{
  "num_hidden_layers": 14,
  "routed_scale": 1.0,
  "optimizer": "soap_variant"
}
Below are experts of layer 2 (counted from 0) of a mixture-of-experts language model. Rows are named router (the router's row for the expert) and show model dimensions 56-111. Each number is 50 + 10 x the weight over its row's rms, rounded and kept within 0 to 99.
After each expert's rows: "mostly gets" lists some tokens that are sent to it at least half of the time. This comes from a sample of Wikipedia text that the model never trained on.

# expert 24
router:49 37 42 45 26 23 47 64 55 65 32 59 61 59 57 64 39 38 53 57 45 49 56 43 54 54 47 46 57 45 65 59 64 49 60 62 50 54 48 38 74 32 51 42 56 53 54 58 34 43 55 48 53 31 40 61
mostly gets: " —;", " –;", " William", " Michael", " John", " |"

# expert 25
router:39 40 63 55 59 57 85 71 51 47 59 68 65 30 53 47 38 63 62 49 51 46 52 55 55 52 35 41 53 66 44 39 55 66 55 51 38 45 46 71 39 40 70 34 61 57 35 58 68 62 49 44 42 61 32 62
mostly gets: "4", "8", "5", "2", "9", "7"

# expert 8
router:53 42 41 57 62 58 45 61 44 49 31 41 53 40 49 60 40 56 44 51 52 56 41 40 51 55 46 43 53 39 36 54 54 54 40 64 57 61 65 38 35 55 45 61 59 59 38 38 48 46 63 45 58 64 58 35
mostly gets: " as", " and", " including", ":\n", "=", "(s"

# expert 6
router:51 62 54 45 52 43 54 52 48 67 33 53 42 63 67 36 42 49 44 66 68 51 67 29 41 31 56 38 47 61 32 49 48 49 59 48 38 48 62 45 65 25 49 48 64 54 46 51 60 59 55 50 48 34 61 53
mostly gets: " MF", " League", " Company", " Cup", " DF", " District"

# expert 20
router:56 78 55 50 58 54 43 54 48 88 41 58 37 54 56 50 47 56 51 51 72 49 46 48 58 28 73 32 56 37 41 56 34 52 41 39 40 50 64 50 57 47 47 36 48 62 60 62 52 40 59 31 68 49 50 38
mostly gets: " the", "==", "The", "===", " The", "In"

# expert 3
router:49 58 32 31 45 37 49 63 46 51 45 33 64 34 67 55 61 42 36 47 32 66 23 41 63 57 39 49 46 39 55 47 66 54 50 48 44 57 48 52 47 38 57 43 37 43 64 72 41 67 53 47 43 41 48 45
mostly gets: " |\n", "|", " —;", " |", "°N", "″N"

# expert 19
router:40 59 55 60 57 41 46 52 56 62 36 31 42 66 51 62 60 63 67 58 40 46 29 55 47 50 54 38 50 59 47 57 44 51 42 55 63 48 52 42 62 49 55 54 51 55 55 59 43 68 74 46 58 48 58 31
mostly gets: " years", " name", " year", " many", " more", " life"

# expert 22
router:43 51 55 40 51 63 48 45 48 50 54 50 49 45 42 64 47 27 46 48 37 41 63 38 54 50 59 66 61 51 53 60 27 65 54 55 58 38 52 59 34 52 44 36 40 58 47 40 39 43 48 63 38 49 38 58
mostly gets: "es", "ers", "on", " over", "en", "os"

# expert 15
router:45 36 42 51 58 46 38 45 49 50 63 42 31 52 51 48 40 46 59 37 53 54 59 57 41 40 54 53 49 26 62 55 45 39 55 38 57 54 43 47 35 53 27 50 49 52 51 43 40 32 63 69 54 49 56 61
mostly gets: "man", "ville", "″W", "ley", "ion", "ization"

# expert 1
router:61 55 38 63 42 48 39 39 46 48 64 54 50 49 47 63 69 57 42 42 46 65 40 54 56 57 51 59 57 56 53 42 53 37 43 62 50 50 59 49 45 37 71 49 44 44 48 57 59 45 34 48 58 40 43 47
mostly gets: ")", " in", "\"", " American", " States", "}"

# expert 21
router:71 39 51 43 37 30 44 62 44 74 56 63 50 31 42 45 51 41 58 42 65 40 63 67 44 50 58 58 54 34 47 35 54 48 66 41 38 45 44 74 52 35 45 59 40 52 54 44 46 49 43 52 45 45 47 63
mostly gets: "ie", "ke", " Brown", " Smith", " Jones", " York"

# expert 29
router:43 38 44 58 48 65 58 54 61 35 68 57 53 55 43 43 37 53 45 59 51 61 58 45 47 58 55 58 47 36 57 68 57 42 61 30 57 52 60 57 45 47 45 71 45 48 42 28 64 29 38 59 58 74 54 73
mostly gets: "idae", "″W", "ić", " Center", "ini", "-P"

# expert 5
router:34 47 52 43 79 48 47 33 44 50 61 46 50 43 37 58 51 65 81 42 47 58 50 46 45 49 63 62 29 52 53 49 54 36 50 49 49 67 57 57 46 40 39 56 62 55 61 37 63 62 47 50 45 55 61 35
mostly gets: " a", "'s", " an", " his", " the", " their"

# expert 30
router:54 55 53 39 48 55 66 53 44 52 35 57 53 51 53 46 43 62 41 52 33 50 58 56 54 48 50 43 41 60 49 35 45 68 46 49 51 50 52 35 64 50 56 49 41 46 34 55 66 62 58 46 68 58 42 47
mostly gets: " ", " two", " three", " four", " several", " $"

# expert 7
router:63 71 48 51 38 63 52 49 61 35 68 55 50 68 53 52 60 44 48 42 55 56 40 42 54 57 56 56 51 65 50 51 47 39 47 68 51 33 53 41 51 62 64 34 30 72 57 63 38 50 48 60 56 54 46 57
mostly gets: " in", " In", " at", "In", " during", "′"

# expert 11
router:65 43 45 55 58 61 44 66 52 51 55 51 33 66 55 54 51 37 50 52 36 58 37 47 71 49 44 53 59 59 48 50 58 43 48 54 55 47 55 42 65 50 49 41 42 34 50 59 50 62 49 50 41 63 50 47
mostly gets: " to", "07", "05", "06", "04", "09"

# expert 9
router:40 66 65 53 49 43 57 59 60 54 64 52 70 55 26 51 60 46 43 53 44 47 38 54 43 63 42 47 45 64 44 55 60 46 59 33 60 64 51 50 47 45 62 75 53 39 52 47 43 36 49 58 56 60 56 47
mostly gets: " ·", " Preceded", "°N", " Stadium", "″N", "°W"

# expert 18
router:66 57 57 70 49 57 46 41 41 51 48 78 61 45 41 51 42 60 47 46 53 36 59 37 52 46 45 41 36 43 58 57 46 39 58 61 61 54 38 45 59 51 52 62 46 44 46 47 54 42 54 47 49 41 61 49
mostly gets: " \"", " (", " '", " +", " .", ".,"

# expert 26
router:48 46 60 69 33 65 57 55 46 50 62 60 51 45 38 66 48 62 40 66 43 48 39 43 48 39 44 54 56 55 35 61 48 53 29 75 52 63 68 48 50 55 34 68 65 46 57 57 51 46 65 42 54 48 65 36
mostly gets: " and", "),", " but", " (", " or", ","

# expert 0
router:42 43 59 40 50 42 51 45 47 60 48 54 30 40 56 45 51 56 53 50 47 25 62 55 66 45 38 50 40 55 49 61 42 54 35 48 33 38 38 47 52 31 36 33 58 58 40 43 45 62 55 60 45 51 68 49
mostly gets: "er", "et", "ist", " book", " Minister", " politician"

# expert 27
router:40 53 40 47 49 46 52 58 43 43 64 48 60 69 47 40 58 46 55 62 52 55 48 53 41 52 49 52 45 52 61 51 61 47 55 65 36 51 45 76 35 58 58 57 45 38 61 48 27 62 41 43 33 46 34 47
mostly gets: " was", " were", " been", " has", " had", " is"

# expert 14
router:58 56 59 48 53 47 70 54 64 52 47 39 22 52 52 71 61 53 45 64 54 40 55 50 48 37 39 60 45 64 51 47 41 42 32 50 54 53 44 46 54 52 38 44 48 50 54 48 63 49 55 67 63 40 59 39
mostly gets: " game", " career", " team", " games", " medal", " history"

# expert 16
router:39 71 48 35 48 62 43 48 48 46 44 56 72 52 42 39 64 52 40 43 58 56 33 49 41 69 47 44 46 51 56 60 69 37 48 56 49 47 61 50 51 62 54 50 43 36 49 52 26 38 42 56 39 57 50 60
mostly gets: " with", " from", " by", " made", " during", " used"

# expert 12
router:67 28 37 37 46 40 46 58 60 60 29 39 50 50 60 53 39 43 52 50 43 55 39 58 60 52 44 55 33 48 48 45 65 61 45 57 52 40 41 38 54 60 54 41 54 48 71 50 44 47 43 72 49 49 30 53
mostly gets: " for", " \"", "==", "===", " has", " had"

# expert 4
router:49 63 50 61 51 53 58 56 62 56 34 53 49 55 67 50 60 59 46 62 55 56 54 38 41 42 57 55 52 43 35 32 62 41 50 56 52 46 65 48 68 50 51 56 47 41 46 44 63 45 50 49 53 40 54 78
mostly gets: " September", " W", " May", " New", " June", " April"

# expert 28
router:46 37 50 44 47 40 46 38 59 28 42 42 60 39 41 46 46 42 31 39 39 41 63 66 33 64 60 51 32 56 60 44 22 66 49 50 57 53 46 53 59 49 61 47 39 51 36 52 42 39 44 54 55 45 36 49
mostly gets: " of", ".", ".\n\n", " de", "\".", ")."

# expert 13
router:55 71 40 50 55 54 54 55 54 32 39 45 45 69 54 21 51 51 42 40 63 60 32 48 55 24 35 22 65 46 50 49 49 37 57 32 35 62 45 64 55 52 52 38 55 57 35 54 57 53 41 34 44 61 56 36
mostly gets: ".\n\n", " |\n\n", ").\n\n", " However", " Coordinates", " Votes"

# expert 2
router:63 34 46 67 30 42 38 38 33 45 32 49 49 41 66 55 35 50 61 46 44 41 56 43 63 62 55 61 52 54 43 33 36 50 56 63 61 41 60 47 44 63 54 46 35 54 52 57 41 44 71 40 33 52 42 39
mostly gets: "b", "c", "ch", "r", " p", " c"

# expert 31
router:69 65 56 54 48 41 52 38 65 53 54 44 49 52 70 42 60 61 45 48 57 49 56 55 41 23 38 43 76 53 54 52 53 41 64 35 47 43 46 52 53 37 38 40 56 56 51 59 55 49 47 39 62 39 38 44
mostly gets: " north", " ✓", " DF", " south", " end", " east"

# expert 10
router:47 27 50 54 36 25 40 56 53 42 41 24 42 32 62 36 69 50 46 44 54 54 47 40 32 65 44 53 51 32 49 63 55 59 53 46 67 47 57 38 39 40 59 50 52 50 49 53 33 51 53 44 45 60 53 55
mostly gets: ".\n\n", ")\n", ".\n", "==\n", "\n", "\n\n"

# expert 23
router:44 59 57 52 49 51 86 47 57 36 55 59 44 59 43 40 53 28 48 46 40 52 53 54 58 63 64 31 58 62 56 41 51 47 42 40 65 45 32 42 64 56 60 51 44 54 40 34 68 45 50 60 50 57 42 71
mostly gets: "21", "05", "28", "50", "02", "%"

# expert 17
router:45 40 61 45 73 56 49 40 24 59 34 43 50 50 49 51 29 67 82 56 34 64 51 44 40 48 56 61 49 53 52 47 45 50 26 54 37 67 43 55 59 61 50 55 62 47 65 58 64 70 55 51 47 49 53 37
mostly gets: " a", " an", "The", " the", " was", " first"